Experts of a small language model: a variant of Muon for the experts.
Below are experts of layer 4 (counted from 0) of a mixture-of-experts language model. Rows are named router (the router's row for the expert), down (a neuron's output weights, with its number) and show model dimensions 0-63. Each number is 128 + 32 x the weight over its row's rms, rounded and kept within 0 to 255.
Before each expert's rows: a language model's description of what the expert responds to. This comes from a sample of Wikipedia text that the model never trained on.

# expert 32
What it handles: Verb stems and endings. Verb stems and inflection pieces after was, to or be, such as use, due, attack, ed, ym in deployment.
router [148 157 142 128 132 108 145 109 159 115 142  91 139  99 105 225 107 118 152 180  88 126 173 184  97 133 141 123 126 101 141 104 161  96  65  53 142 152 127 158 110 116 127 149 164 165 157 140  81 122 105 130 149 134 123  99  66  82 157 103 118 150  84 142]
down0 [185  97 107 205 122 143 109 121 113  92 162 140 124  96 106 134  38 136 126 160 170 126 125 124 131 130 131 128 130 122 147 138 128 125 120  82  71 119  98 130 149  94 123 125 151 127  93 203 145  86 169 118 135 112 142  77 158 138 153 134 143 133 153 102]
down1 [ 96 113 107 143 135 112  61 102 126 118  78 117 134 144 108 102 122 145  90 121 156 100  64 157  48 159 155  97 173  67  96 135 128 105  98 173  87 114  89  24 136  80 149 105 120 155 109 105  68 160 166 125 112 180 105 163 128 120 158 146  62 157  97 129]
down2 [121 143 144 123 153 165 148 125 134 117 157 139 141  72 110 111  90  86 127 104 113 113  91  75 127 116 130 115 163 121  94 156 148 116  72 141 156 104 107 162  61  95  67 129 127 116  98 137 124 149 156 109 120 150 106 164 148 187 153 109 178 116 107 127]
down3 [128 104 139 132  76 161 157 140 111 127  84 122 124 111 149 100 220  98  59 183 131 135 146 122 137 105  92 190 126 175  91 148 136 141 162 106 143 189 142  99  72 144 163 125 177 121 157  90 180 101 131  97 113  87 112 107  74 129 159  78 185 106 126 145]
down4 [110  75 118 178 176 135 130 174  87 110 168 113 137 152 141 131 187  53 142  64 148 118 112 141 128 151 142 146 128 115  49 125 128 115  99 153 132 122 118 165 115 178  97  98  81  93  82 175  97 153 104 158 106 154 148 150  94 189  99 100 119 145 146 144]
down5 [139  78 149 151 149 143 101 147 151 146  49 102 181 136 125 187  53 133 115 178 112  89  87 116 105 120  96 118  77 131 149 200 150 175 157 119 141 122 159 168  93 113 154 111 120 155 137 109 112 160 184 120 170  93 138 207 105 169 179 147 132  87  89 136]
down6 [140 148 184 208 120 130 133 124 131 148  78 142 160  98 160 138 134 112 134  85 118 118 137 103 134  82 165 121 116 104 187 141 122 177 155 133 141 132 115 113 142 188  97 100 134  90  80 148 173 149  98  69 177 145  73  95 134  95 111 133 132  94 138 171]
down7 [111  86 100 195  66  92 125  96 141  66 129  52 139 175 133 141 149 106  81 101 154 131 128 138 145 116 140  92 134 143 109 118 170 126 185 177 123 157 137 114 135  96 127 135 111 149 179 157 143 160 186 159 132 174 112 146 140 120 145 148  88  80 136 129]
down8 [170 144  69 183 151 125 161 123 127 141 150  95 170 155 145 154 111 210 125 169 123 163  97  50 115 133 101 201 153 169 130 145 146  68  79 194 120 106 111 155 207 131  73 126 117 168 195 129 148  85 131 154 155 130 151 118 127 115  96  73 172 110 117 145]
down9 [ 88 170 167  70 148 170  78 148 113 130 132 137 157 166 159 118 175 159 113  62  88 207 100  83 162  95 110 138 126  89 113 121 138 134 109 114 105 118 140  98 139 119 182 157 185  92  82 153 127 112  78  99 132 126 132 173 159 104  89 145 137 118 117  90]
down10 [192 165 158 166 126 128 148 163  82 148 122 157 134 167 145  86 101  97 142 154 149 161 100  95 218 112 113 131 147 142  90  99  54 153 157 159 199 192 137 151 148 172 119 143 118  62 101 117 134 177 168 157 128 118 133 145 151 219 111 159 156 110 132  76]
down11 [116 113  85 168  93 207 138 104 120 151  67 108 131 157 113  75 115 152 130  86 102 167 119 133  92 128 160 122  96 127 173 122 204  83  92 148 134 163 185 119 117 161 151 165 125 138  85 155  86 109 167 139  91  78 145 134 169 163 125 127 172 109 107 104]
down12 [197 192  88 142  85  94 126 114 148 124 120 120  97 145  81  90 134 150 126  92  99 125 159 115 148 172  86 145 130  82 141 101 148 142 141 166 179 148 107 197 143  95 144 138 153  96 105 137 178 153 150  94 137  90 119 149 124 108 137  84 143 167 125 159]
down13 [159  81 125 130 139  90 108 128 183 104 106 149 136 115 136 116 146 175 168 141 145 116 185 144 133 129 125  87 187 109 169 193 149 118 149 139  93 112 102  79 165 160 111 119  78 177 154 161 114 185 115 132 107 207 117  79 110 106 105 132 211  84 161 106]
down14 [ 96 152  86 155 114 199  89 139 136 101 115 169 122 163 118 125 176  85  90  97 100 151 106 135 104 132 107  81  87 121 138 103 162  97 140  96  76 132 164 108 176 183 151 145  89 138  68 137 154 104 128 181 162 113 133  72 144 146 117 126 183  97 142 149]
down15 [156 175  95 126 122 107 172 142 144 102  94 153 124 161  82 145 136  95 108 118 143 196 164  85  55 139  25 162 149 125 184 133 110 131 146 149 118 169 146 134 175  67  90 140  86 122 130 108 134  48 109 136 230 103 127 129 172 107 127 103 120 182 136 191]
down16 [103 131  94 135 128 165 110 148 133 158  92  37  78 145 136 148  59 128 129 103  71  61  90 110 116 115  71  98 163  99 180  83 135 157 139 113 123 151 114 104 162 155 128 153  90 159 127 129 116 147  40  99 155 198 169 128 118 115 120 140  95 136  70 182]
down17 [131 160 138 132 106  44 183 127 129 105 126 164 133 138 124  80 170 123 122  64 165 168 116 163 119 111 128 139 130 152  88  97 106 135 182 109 154  79 108 109 175  98 121 141  90 134 179 102 101 179 160 140 178 126 185 155 129 111 149  77 175  94 127  87]
down18 [143 124  83  85 132  97 121 156 146 127 153 186 176 137 156 125 105 113 196 119 147 138 151  56 116 211 130 111 143 167  72 133 136 154 185 116 161 170 186 111 198 142  88 222 107 161 120 108 175 150 101 133  84 136 135 162  74 120  83 189 151  51 114  92]
down19 [142 152 142 184 157 145 155  94 180  81  86 144 126 124  86 116 172  77 115 115 117 142 133 143 123 178 121 104 171 151 180  87  91 143 155 123 125  76 126 124 113 144 133  70 148  32 108  89 103 113 105 121 122  95 117 135 103 173 123 159 160 162 167 111]
down20 [216 110 115 139 161 169 180  93 116  68 157 129 158 152 116 177 113 106  99 148 163 213 142 143  93 122 129 155 119 161 167 151 142  53  36 151  83  64 124 161 188 112 145 130  91 167  74 183 141 165 117 147 139 160 145 125 133 221  88 132 119 108 165 130]
down21 [154 120 181  88 109 193 104 177 103 169  60 136 149 172 118  96 132 130 128 112  76 135 142  99 146 107 122 113 146  96  77  80 204 103 127 130 137 124 106 132  93  54  96 196 101 129 168 112 129 137 120 131 135 101 110 115 154 128 125 206  58 129 131 142]
down22 [ 97 165 199 116 140 110  63 156 129 135  97 124 104 147 155 125 109 152  97 172 133 150 168 152  69  56 137 152  65 163 104  97 137 188 149  98 111 103 193  91 181 122 144 120 164 120 174 130 102 114 118 144  93 196 127 152 170 126 141 180 178 160 132 138]
down23 [142  73 214 109 107 153 148 153 172 172 148 146 119 168 112  55  56 114 168 214 137 199 164 132 103 170  86 122 124 149 105 121  42 176 150  95 132 133  97 121  65 148 132 134 152 146 137 166 114 145 157 180 140 145 140 124 139 191 110 126 162 139 105 152]
down24 [112 118 101 202 154 123 103 159  78 114 157 138 118 122 110 121 152 126 101 112 104  88 106 180 131  62 140 110 125 113  96 152 130 140 158 117 101 118 113  91 178 105 155 154 153 106 110 186 146 195 108 109 108 137 188 105 133 106 150 131  77 138 150 173]
down25 [148 120 139 111 131  71  97 103 107 126 142  98 103 135 178 129 124 152 110 149 134  92 102 116 128  73  80  99 142 154 133  99  96 132 172  98 148 121 141 121 103 138  97 118 106 112 138 103  74 176 162 117 122 208 146 181 122 100  89 133  74 123  63 180]
down26 [179 158  57 114 158 103  77 151 120 129 198 123 116 166 135  76  97 132  72 111 144  88 166 110 137 115 198 154 202 122 170 170 126  98  95 177 159 153  77 118 124 151  68  92 167 144 145  74 168 108 103 130 109 149 122 145 115 134 128 143 157  81 132 145]
down27 [ 80 167 124 143 113 134 137 124 173 126 109 107  94 158 204 107 108  95  82  82 165 143 171 141 128 117 122  66 141  67 123 141 165  69 107  82 156 155 135 117 106 115 131 133 112 156 152 149 123 138 134 150  62 183 121 175  92 100 140  53  90 110 104 115]
down28 [227 123 160 127 123 157 142  88 142  88 126  97 137 154 146 167 146 115 106 175 134 162 140 154 105 172 116 170  84 129 176 125 132 127  86 117 155 116 139 135 183 112  95  84 146 126 155 123 155 106 114 136 139 120 139 126 147  88 147 179  98 128 154 173]
down29 [122 121 103 148 141 134 117 141 171 164 106 110  68 128 125 163 158  88 127  90 148 136 139 127 136 117 153  98 117 135 125  70 158 142 152 115 128 126 140  88 137 167 142  79 105  82 134 163 136 162 247 121 139 150 143  89 138 140 122 111 109 114 147 162]
down30 [121 121  54 102 208 134  85  89  97 138 104 159 167 110 107 112 122 108 130 139 142 150 128 150 120 134 103 130 174 158 151 124 130 142 139 106 135 110 137 106 128 171 132 168 129 120 126 142 138 108 138 114  80 107 133  67 149 110 160 197 119 147 173 171]
down31 [179 161  90 135 124 105 144 184  67 119 159 115 109 162 152  85 170 172  77 149 157 125 109 136  82 165 142 120 144 126 112 136 103 177 156 169 135 134 167 136  83  98 147 104 118 123 215  90 120 158 134 160 195 116 146 146 164 195 192 116 153 147 130  90]
down32 [154 144  79 164 146 130 163 125 109  85  99  96 118 156 117 124 103 106 101 161 132 136  87 126 100  52 129 127 168 119 149  74 113 130 138 139 143 145 131 181 168 159 106 119 137  92  89 138 132 169 151 144 132  88 171 158 148 179 121 163 158 102 128 121]
down33 [105 173 113  97 122 101 136 153 166 129  90  88 109 123 143 160 118 180 139 113 155 133 119 159 130 125 166 129 177 108 110  57  91 107 107  65  99 128 126 131 164 175  99 109 157  67 129  83 173 126 135 192 130  61 108 114 172 153 138 125 105 113 119 132]
down34 [134 155 115  94  92 123 189 100 131 181  69 100 102 161 129 114 143 160 126 105 161 168  96  95 120 128  35 206 154 147 224 107 120 117 123  83 123  86 111  81 145 110 119 175  75 134  75 168 128 149 143 137 107 123 155  93  95 189 135 163  95 166  61 171]
down35 [160 151  67 105 163 179 129 102 136  93 131  51 132 123 248 116  94 175  46 117 130  65 149 106 140 142  63 119 181  54 127 105  86 133 182  91 149 113 145 147 106 133 175 150 134 109 153 126 163  90 144 171  94 134 131 185 134 113 165 134 134 160 163 143]
down36 [ 96 170 181 132  95 131 112  44  69 198 148 148 147 199  65 136 125 120 142 123 101 178 187 131 137 141 132 110 135 118 105  80  53 108  94 197 179 103  76  74 100  98  80 144  89 128  75 100  96 135  93  85  71 129 128 167 132 116 149 106 115 145 115 110]
down37 [ 91  91 170 158 195 127 128 147  96 127 121 154 175 101 121 159 160 110  89 139  84  87 138 110 122 217 118 188 137 143 162 151 126 120 214 152 160 153 162 112 176 146 130 153 126 107 126 131 132 123 196 139 131 102  76 177 138 189 137 145 164 132 125  73]
down38 [ 75 179 112 153 132 149 122 122  99 164 175 189 113 227  84 137  73 110 101 127 138 142 122 151 186 173 135 129 147  71 153 101 126 142 121 141 138  92 119 105 159  53 112 156 105 127 105 197 109 100 128  82 134 181 152 144 140 142 117 182 182 134 155  96]
down39 [124 132 128 210 128 109  77  55 116 161 129  99 145 213 142  71  95 143  94 142 147 173 164 165 156 138  98 143 100  92 131 122 178 163 116 112 105 127 141 164  94 118 164  70 123 179 112 118 109 135 112  83 145 131 143 188 165 119 171 102 125  75 183 168]
down40 [143  95 161 126 110  67 126  99 109 189 107 136  90  98 145 180 124 112 113 198 147 110 106 188 112 114  99 125 255 116 140 168 148 119 121  90 176 126 127 106 154  61  88 199 113 189 107 146 114  87  85 183  85 152  57 120 180 129 139 155  54 171 138 188]
down41 [205 173 156  98 165 179 127 128 120 135 109 148 141 129  90  98 124 136 116  86 146 112 146 133 120 109  84 159 143 179 146 145 153  67 165  87 146 135 123 128 164 199 117 109 147 129 164 105 130 107 158 194 129  86 144 139 139 146 138 144 124 155 133 157]
down42 [ 28 154 143  99 114 129 139 164 166 129 157  96 211 138 142 163 118 127 152 107 157  65 170 127 123 135 154 145 162 149  93 147 145 151 104 150 222 116 142 105 130  94 134  87 146  49 125 119 158 128 102 124 158 129 161  91 108 181 126  87 203 126 145 160]
down43 [ 63 152 155 141 174 203 134 117 105 141 110 103 116 132 121  85 108 116 134 152 135 121 138  92 133  93 138 121 115 136 214 112 133 107 144 116 108 109 136 151 202 137 106 102 125  65 155 128  70  94 125 162 151  62 104 135 123 143  28 102 123 183 156  85]
down44 [ 63 148 107 131 125 166 165 143 119 140  78 146 121 167 191 142 105 145 145 100 104  94  77 138 168  48 138 167 110 112 191 138 198 181  89 177 111 167 134  76 168 111  96 156 139 141 129 124 145 105  85  91 131 163  98 149 197 105  96 122 137  82 106 156]
down45 [ 72  82  70 129 214 132 118  86 136 138 119 114 113 118 159 226 170  78 151 120  82 163 107 117 111 167 116 149 108 133 104 215 116 154 156 143  93 180 173 168 190  66 180  99 158 110 139  81 201 149 139 114 118 145  96 190 141 151 158 136  94 148 138 146]
down46 [ 97 113  92 152 136 147 139 113  67 140 156  84 122 156 145 102  84  98 137 105 142  71 114 162 145 108 154  82 149 142  90 115 167 215 124 153  85 113 101 144  91 145 108 104 174 184 156 134 111 114 107 130 127 167 132 135 118 120  94 129 109  83  89 118]
down47 [216 155 174  92 104 151 125 103 143 129 159 151 144 171 156 124  91 105 106  91 197  86  82 115 143  96 124 120  77 113 151  82 106 120 147 128  89 144 119 179 102 103 108 119 109 122 100 176 170 132 104  90 110 110 178 137  94 166 117 149 127  67 167 130]
down48 [187 135 218 167  78 124 140 137 120  98 116 175 164 137 137 189 186 131 116  89 128 142 112 104  79  93  76 141 174 155 164 154  76  94 161  82 162 101 136 130 143 171 112 118 128 140 203  89 152 181 139 176 104 158 156  57 178 120 107 114 164 124 116 133]
down49 [130 173 200 186 125 129  21 104 184 236  87 132  90 113  66 115 118  77 128 136 144 130 149 140 111 111 139 127 162 118 116 198 127 118  94  89 127 172 185 115 122 141 132 147 163 122  98 151 129 124 100 149  91 111 127 100 172 164 124 169 121 117  71 155]
down50 [210 174 124 125  94 106 222 165 106 133 134  91 101 136 156 140 139  85  95 131 202 114 131 164 106  63 138  97 123 171 150 156 125 141 134 131  84 132 102 149 167 194 110 153  80 151  88  78 150 121 158 196 170  76  98 105 143 152 143 192 144 136 121  72]
down51 [147 161 115 127  95 159 159 212 141  99 159 155 124  98 148 127  69 155 162  62 109 126 129 103 146  50 131  96 179 126 170 101 186 121 182  96 107  86 167 105 106  88 155 186 102  99 106  84 167 155 116 121  92 160 141  73 122  88 150  93 108 145 123 111]
down52 [ 51 127 124 124 150  98 107 118 106 166 108 147  81 150 108 124 105 123 127 104  70 135 166  98 108 121 152 112 137  82 182  69 106 123 104  47 162 122 106 125 112 105  93 172 118  86 132 109 133 113  87  92 100 131 112 146 170 140 119 130 115 170 157 148]
down53 [ 49 111 221 141  95  54 113 122 114 116 177 128 180 131  76 148 114 111 101 126 165 111  69 217 122 148 158  80 184 149 185 134  99 113 114 118 107 110 130 149 140 130 136 147  93 160 120 131 155 116 120 173 150 119 145 108 170  82 167 178 105 119  61 139]
down54 [101  69 129  70 140  79  92 118  82  97 155 163 164 110 158 130 161 188 107 160 138 120 105 126 124 125 102  86  66 127 118  69  92 117 160 165 127 158 109  93 111 144 132 166  93 131 103 127 105 119 226  92 176 119 138 113 144 119 135 106 104 113 162 171]
down55 [157 124 176 108  95 182 120 186 162 145 208 176 134  91 125  94 139 131  75 150 157 169 136 153 112 143 112 160 123  93 160 149 147 106 107 109 114 178  83 159 212 122 121 157  73 102  86  99 161 104 108 118 108 150 125 109 135 117 136 154 104  73 167 131]
down56 [186 177  46 161 119 136 175 159 134 103 106 132 163 118  93 113  89 138 158 129 149 127 171 130 144 152  81 125 116 152  92 103 108 156 171 112 132 114  77 171 105  80 131 149 185 118 158 104 118 175 117 164 130 225 127 102 122 130 166 124 123 131 158 140]
down57 [133 179 136 135 108 182 159  82 105 134 148 104 115 179 135  97 160 195 152  89 133 195 157 159 125  88 171  71 136 139 114 138 143 141  84 152 120 154 130 192 120 119 121  74 151 136 139  84 133 181 137 176  97 167 108 131 164 122 137 123  98 116 130  67]
down58 [128 104  89 135 130  77 183 117 115 143 122 130 146  94 162 118 115 199 214 120 100 150 105 139 152 144 125 103 156 188 150 123 213 107 156 122 123 133 133 162 115  84 120 165  80 149 114 171  91 126 156 133  79 131 150  71 121 168 100 146 143 150 128  76]
down59 [157  85 104  92 155 120 133 158 149 147 128 166 169 126 112  54 102  64 110 118 157  75 138 129 169 126 159 146 164 107 141 143 120 109 107 188 194 127 171 117 179 108 103 169 142 187 167 147 180 158 176  65 122 181 123 132 165 134 146 142 154  92 101 147]
down60 [ 94 133 163 179 108 155 101 150 111 132 115 128 187 142 116 170 104  92 135 138 192 190 158  89 179 135 115 172  98 107  78  91 171 129 105 156 161 176 136 104 121  88  98 141 109 112 182 104 153 127 133 121  84 108 102 154  84 139 196 155 150 171  99 108]
down61 [ 91 136 100 109 173 115 104  48 146 142 152 107 155 202 148 116  88 149 112 163 142  47 142 135 104  76 140 175  92 125 108  39 129  75 155 161 101  79 114 167  82 120 126  81  33 195 119 134 152 109 109  94 156 145 146 155 151 110 158  73 104 140 124 136]
down62 [126 165  80  55 146 117  95  78 138 116 169 116  94 125 114 116 108  98 116  78 129 100 148 139 108  85 135 112  44 169 109  97 180 125 177  78 147  93 147 156 128 114  96 129 179 130 139  80 118 123 121 150 145 108 129  95 143 142  69 127 122 147 139 140]
down63 [130 130  68 123  69  91 163 132 121  73 158  75 185 163 157 141 144 141  64 191 110 111 187 169  98 142 147 141 148 159 157 126 119 118 109 125 140 151 124  64 146 124 142 124  88 130 115  97  80 125 114 141 193 162 143 100 133 105 164 133 135 152  91 200]
down64 [100 107 149  98  61  74 155 115  80 150 119 125 134 119 152  98 122 182 125 119 140  89  83 166 106 176 143 118 136  94 159 135  95 127 161 176  96 146  97 140  77 131 145 138 142 155  77 121 124  93 135 194  96 163 155 100  67 116 104 142 133 137 171 159]
down65 [130 119 130 133 160 149  87  93 180 191 129 166 112 127  95 118 133  97 142 171 139  76 155 113 143 144 151  83 138  93 102  35 105 132 112 103 144  96 135 165 110 150 136 150 191 147  69 105 108  93 132 104 126 148  98  99 116  74 104  59 117 127 136 172]
down66 [112 156 120 105  71 130 106 107 157 126 106 155 129 156 173 119 133  90 119 150  80 158 129 126  95 125 136 126 163 144 164 151 165 128 135 156 112  95  92  96 175 134 137  73 102 121 123 179 121 150 177 125 142 136  98 120 119 126 185 114 170  78  90 138]
down67 [115 147  96 217 170 125 119 162 125  91 143 128 165 187 127  94 168 124  66  75 112 117  72 135 116 118 134 200 132  97 166 106 115  69 151 129 150  77 133 152 110 120 103 108 128 116 150 130 111 161 157 148 193 123  94 116 166 169 163 151 141 158 142 126]
down68 [ 86 139  80 139 102 127 136  89 197 111 122 155 133 166  88 118 136 144 155  93  99 122 135 137 134 153 117 139 117  88 139 107 169  76 120 198 120 116 138 119 124 120 134 117 122 127 113 124 128 121 126  81 136 167  74 154  94 155 131 147 145 105 137 125]
down69 [142 104 185 128 205 164 134 228 160 162 146 106 171 134 173 143 129 125 106 120 131 118 133  68 125  78 142 117 154 173  96  81 179 144 151 120 178  85 158  99 138 101 212 141  99 138 128  72 135 146 144 137 100 128 113 109  81 141  68 149 126 133  95 160]
down70 [ 63 111 137 148 106 132 104 122  92 113  73 122 126 123 105 151  72 115 145 186 126 151 160  72 182 163 130 142 186 140  83 126 117 121 138 136 127 155  94 146 129 189 139 129 132 135 137 119  74 139 163 130  66 134  50 178 142 133 130 107 104 178 128 104]
down71 [155 184 103 179  75  80 129  87 106 127 140  86 107 129 147 180 119  75 114 167 145 166 125  89 116 112 140 158  93  60 159  98 126 111 133  94 138 153  71 151 189 186  98 179 124 117 116 150 135 138 171 131 131 119 118 101 186  89 113 112 158 134 150  84]
down72 [117 107 131 159 169 114 165 135 130 117 161 101 179 115 204 144 153 121 119  89  63 165 139  71 125 105 132 127 120 197 102 154 156  90 105 131 141 128 139  91 116  99 184 141 139 119  78 157 140 115 108  91  61 115 178 122 125 116 113 123  68 171 145 152]
down73 [199 114 149 155 150 118 144  83 176 138 122 144  99 131 122 115 121 126 168 105 164 194 122 165 110  94  91 185  99 120  84 142 153  92  80  62 162 105 107  86 177  91 146  91  98  91 127 189 150  96 137 104  43 165 157 107 182 115  44  78  97 112 148 112]
down74 [201 113 130 114 126  93 156  94 132 140 139 133 147 146  87 130 121 134 111 143  54 175 168 107 135 191 189 105 112  66  45 184 125 188 146 153 107 101 142 120 133 188 129 149 145 135  97 113  63 162 115 150  84 101 117 119 172 170  94 137 156 160 140 176]
down75 [154 142  45 141 157 123 145 116  89 220 108 112 154  41 158 145 102 113 163  83 134 155 150 143 183 141 159  88 140 128 106 189 175 135 179 182 150  69 197 111 145 139 126 192 117  81 138 136 140 130 126 100 118 130 137 152 187 103 108 139 114 145 113 112]
down76 [106 159 153 122 106 195 106 156 134 137  93 130 129 175  96 120 161 142 132 114 192 105 141 180 110 132 156 141  87 137  87 114 169 131 152 114  96 124 120 157  41 153  95 116 180 109  88 124 149 160  78 105 109  93 113 131  96  59  64  84 134 126 158 165]
down77 [181 142 143  78 126  97 149 170 115 138 126 152 102 121  99  91 153 202 151 109 128 104 209 126 126 157 137 123 132 151 134  66 117 131 138  99 194 167 130 124 221 177 151 152 148 192 120 146 130 114 148 176 106 131  96 165 118 120  87 120 224 159 123 116]
down78 [176 118 140 113 108 145 121 139 134 122 105 100 162 112 107 162 131 107 126 147 153 139 142 100 130 101 111 140 117 137  82 141 120 116 144 207 148 136 190 129 116  83 163 161 114 159 130 197 102 116 123 131 110 157 125 132  81 120  97 117 123 164  87 138]
down79 [ 80 118  95 118 163 127 169 119 148 112 137 148  42 147 165 195 129 104  88 158 144 161 157 164 117 104 175 124 172 104 152 125 163 106 124  80 114 191 114 151 164 149 174 127 134 113  83 127 122 125 134 116  91 108 172 124 201  99 113 127  96 115 133 168]
down80 [132  95 151 141 163  97 148  75 110  71 145 128 154 136 155 191 172  83  89 160  73 104 141  91 135 109  89 164 117  97 142 122  98 159 213  70 183 103 160 172 112 100 226 127 129 158 141  88 130  95 120  99 147 144  94 113  98 187 167 157 144 114 107 186]
down81 [120 155 144  43 135  94 165 114 157 158 165  83 149  91 136 109 120 124 195 110 114 104 113 130 101 103 158 134 122 128 134  42 117 148 164  98 107 201  77 152 109 153  54 169 109  77  94 156 127 106 103 120  90  55 121 136 132 102 127  95 111  85 167 115]
down82 [136 115  87 136  79  97 121 163 136 160 115 128  92 111 167 127  85 188 132 140 128  84 142 146 130  63  88  42  95 166 137 106 126 156 166  80 112  69 168 111 219 140 131 169 102  95 121 100 155 177 125 122  97 150 167 130 119 104 188  82 139  96 167  77]
down83 [108 137  72 140 138 167 154 160 123 131 110 133  80 123 255 192 124 135 109 140  83  95  72  84 120 124  96  89  94 157  75  97 142  71 153 133 105 146 139 129  90 112 130 100  80 132 132 123 117 137 213 138  82 131 125  93 151 134 121 111  84 101 140 161]
down84 [130 182 170 146 142  71 131 170 102 164 133 112 128 139  82 182 151 101  85  80 153 163 163  80 100 149 142 147 151 151 150 104 108 128 133 130 175 165 127 163 146 164 167 177 130 135 154  46 135 132 105 161 154 138  53 102 170 137 134  86 136  57 133 112]
down85 [156  85  99 137 144 110 200  96  56 150  84 101 128 119 135 106 176 182 130 154 167 124  66 124  96 134  70 134  89 120 179 165 134 129 134 170 116 143 124  69 204 118 142 148 107 134 118 161 162 112 220 127  89 149 145 140 118 121 132 116 123 150  99 133]
down86 [124 142 121 114  94 112 121 111 109  73 148 135  95 100  85 148  55  83 174 133 148 104  40 107 145 146 178 147 140 165 110 106 119  93 122 138 156 114 105 111 138 138 105 132 109 119 150 128 147 161 101 160 114 120 140 106 144 118 161  93 189 155 208 173]
down87 [ 72 119 140 150  98  97 103 150 154 190 117  57 135 166 152 176 185 169  50 152 100 117 137 102 153 110 128 160 140 161 143 144 134 104 117 123 106 107 140 112 112 120 149 153 127 174 168 174 154  78 136 141  98 137 111 144 149 111 159 136 128 165 218 138]
down88 [116 136 142 111 109 103 116 134 120 127 155 147 122 142 212 108  93  74 114 136  87  88  56 120 140 111 176 145 155 101 130 152 126 128 130 135 101 130 158 159 120 104 219 150 120 161 142 189 107  83  97 105 110  95 133 121 149 121 161  98 150 143 109 105]
down89 [ 82  69 163 134 153 105 152 113  74 156 141 127 131 103  89  70 107 138 117  87 138 109 134 124 138 108  48 125 107  95 144 116 135 123 159  88 209  75 122 107  96 161 175 111 130 172 102 169 136 155  84 121  71 133 115 115 104  84 106  96 116 141  85 142]
down90 [210 132  64 115 129 119  96 185  63  99 121 185 164  69 150  46 104 174  80 109 150 144 134 109 142  40 113 149 117 171 124 188 141 148 113 120 142 131 129 164  80 120 130 165 102 142 135 161 168 140 127 121 182 171 124 108  99 117 147 130 182 151 101 128]
down91 [188 126 147 120 159 130  92 150 113 113 104 110 134 113  95 124 163 111 103 129 127  72 210 129 123 151 140 130  95 111 172 121 136  98  90 123  70 136  97 142 125 197 116 155 106 113  88 142  88 165 155 122 122 124 119 120 138 106 145  55 161 114 198 113]
down92 [190 178 114 171 133  80 126 111 128 153 129 134 171 162 130 188  18 106 112 141 201 132 113 165 212 108 135 199  99 157 146 169 134 105 146  85 109 152 137 178 152 116 115 137 137 173 154  98 142 144 117 153 156  64 166 137 172 133 139 129 112 103 145 110]
down93 [ 86  80 114 130  58  89 115 175  45 105 197 192 152 130  94 132  98 138 111  78 170  85 136 129 126 116 119 135 162 128  92 139 137  95 154 129  96 114 107 114 149 141 160 156  45  91  72 176  96 120  90 148 113 128 146 113 170 102  86  76 115 141 143 167]
down94 [103  82 104 116 153 131 120 160  80  68 109 101 165 118 125  99  88 140 107 156  64  47 154  99  95 179 156 169 134 152 101  75 108 126 145 141 119 143 172 133 109  87 171 162 155 150 117  94 143  35 159  92 162 138 143 113  79 114 110 129 158 138 117 146]
down95 [100 145 130 142 172 135 143 107  85 160 159 150  81 118 144  98 128  89 110 164 181 148 164  45  93 162 132 154  97 106 169 136 138 108 138 102 145 125 104 135 115 126  94 148  95 111 167 155 138 149 152 175 122 146 157  38 144 170 127  66 105 110 100 142]
down96 [198 161 140  60 156  58 104 117 116 101 116 151  65 137 121 185 176 117  70 150 103 148  96 122 121 110  91  85 118 134  81 123 126  93 120 148 101 100 125 128 167 104 148  95 116 126 116 146 130 147 209  96 200 173 199 150 150 173 109 133 109 110 126 137]
down97 [161 162  62 177 129 141 109 148 125 150 156 120 163 184 113 142 109 146 133  96 168  76 152  98 154 135 161 143 127 160 125 124  91  84 108 107 198 136 128 145 102 110 110 130 161 150 134 134 134  92  81 131 119 102 133  86 153 187 166  94 127 134 151  66]
down98 [ 88 107  77 115 135 175 140 105  61 180 117  78 121 101 103 135 125 108 149 153  96 132 107 107 107 108 170 122 152 152 138 175 120 136  79 115 115 101 136 108 134 163 162 113  93 110 129 168  97 145  86 165  96 126  77 102  72 160 147 147 118 145 131  88]
down99 [132 142  98  74 135 123  91 180 147 129 136 188  60  67  74 130 163 132 189 167 145 143 119 154 106  99 142  76 135 126 143 127 103 154  86 130 172 124 134 111 160 110  93 168 142 147 145 148 155  67 186 127  88 105 117 118 104 121 113 143 107 114 174 137]
down100 [145 115  79 143 118  80  79 102 154 128 122 122 185 161 137 138 119 151 140 180  85 110 121 112  91 203 178 117 153 127 124  99 109 159 166 209 134 123 158 160 152  29 135 142 120 169 154 142 130 180 154 121 108 183 147  69 126 118 111  67 100 163  93 136]
down101 [145 134 113 212 158 115 112 178 143  98 132 195 115 121  66 132 143 159 155 155 120  81 137 119 148  77 167 153 124 102 145 131 113 111 103 146  72 132 150 183 141 100 159 117 140 147 143 138 154 108  90 154 118 115 175 139  74 198 116 151 144 148  66 146]
down102 [127 150 166 173  98 146  80 105 143 190 113  76  83 132 159 137 114 129  81 114 108 128 145 178 127 122 116 128 159 121 215 159 143 141 143 172 144  98 164 149 164 136 155 140 165 112 126 103  62 132 137 112  94 126 163  91 150 158 167 167 165 169 157 120]
down103 [166  83  69 142 144 125 108 123  90 136 126 158 175  78 143 139 163 147 130 168 125 141 122  94 155 143 120  79 140 132 140 115 136 104 185 184 211 207 158 157  81  66 146  94 110 118  86  73 160 115  97 114 146  70 156 152  86 111 170 150 127  79 169 117]
down104 [145 156 103 155 133 103 143 131 169  77 177 112 152 192 145 134  92 118 149 109  83 103  77 138 118  69 149 139 102 162 149 128 101  89 101 139 127 127  69 166 168 144 155 150  55 139 132 141  99 192  71  89 137 119 116 151 128 170  45 127 167 158 196 212]
down105 [ 95 116 153 154 178 130 144 121 102 108  95  51 149  87 134 157 114  95 137 141 132 169 133 128 109  84 169 186 168 145 183 143 130 125 103  97 114 108 160  94 199 115 129 156 107 179 108 142 115 206  83 164 106  84 100  73 111 150 129 130  60 158 141 140]
down106 [199 165 124 137  70 178 157 109  77 105 165 145 131 199  98 135 109 159 171  96  89 127 101 107 137 136 144 169 103 141 113 145  68  85  81 152 138 200  92 191 149 169 116 139 102 176 142 131 213 174  69 117 153 136 100 117 106 177 140 163 180 126 123 144]
down107 [121 113  82 179 173  98  97 211  66 190 143 133 199 172 141 115 161 127 113 131 110 132 170 142 128 119 148 138 126 117 127 185  83 115 161 121 139 100  99 109  88 134 106 126 178 140  88 151 175 168 102 161 163 129 120 153 170 114 122  87  96 115 135 159]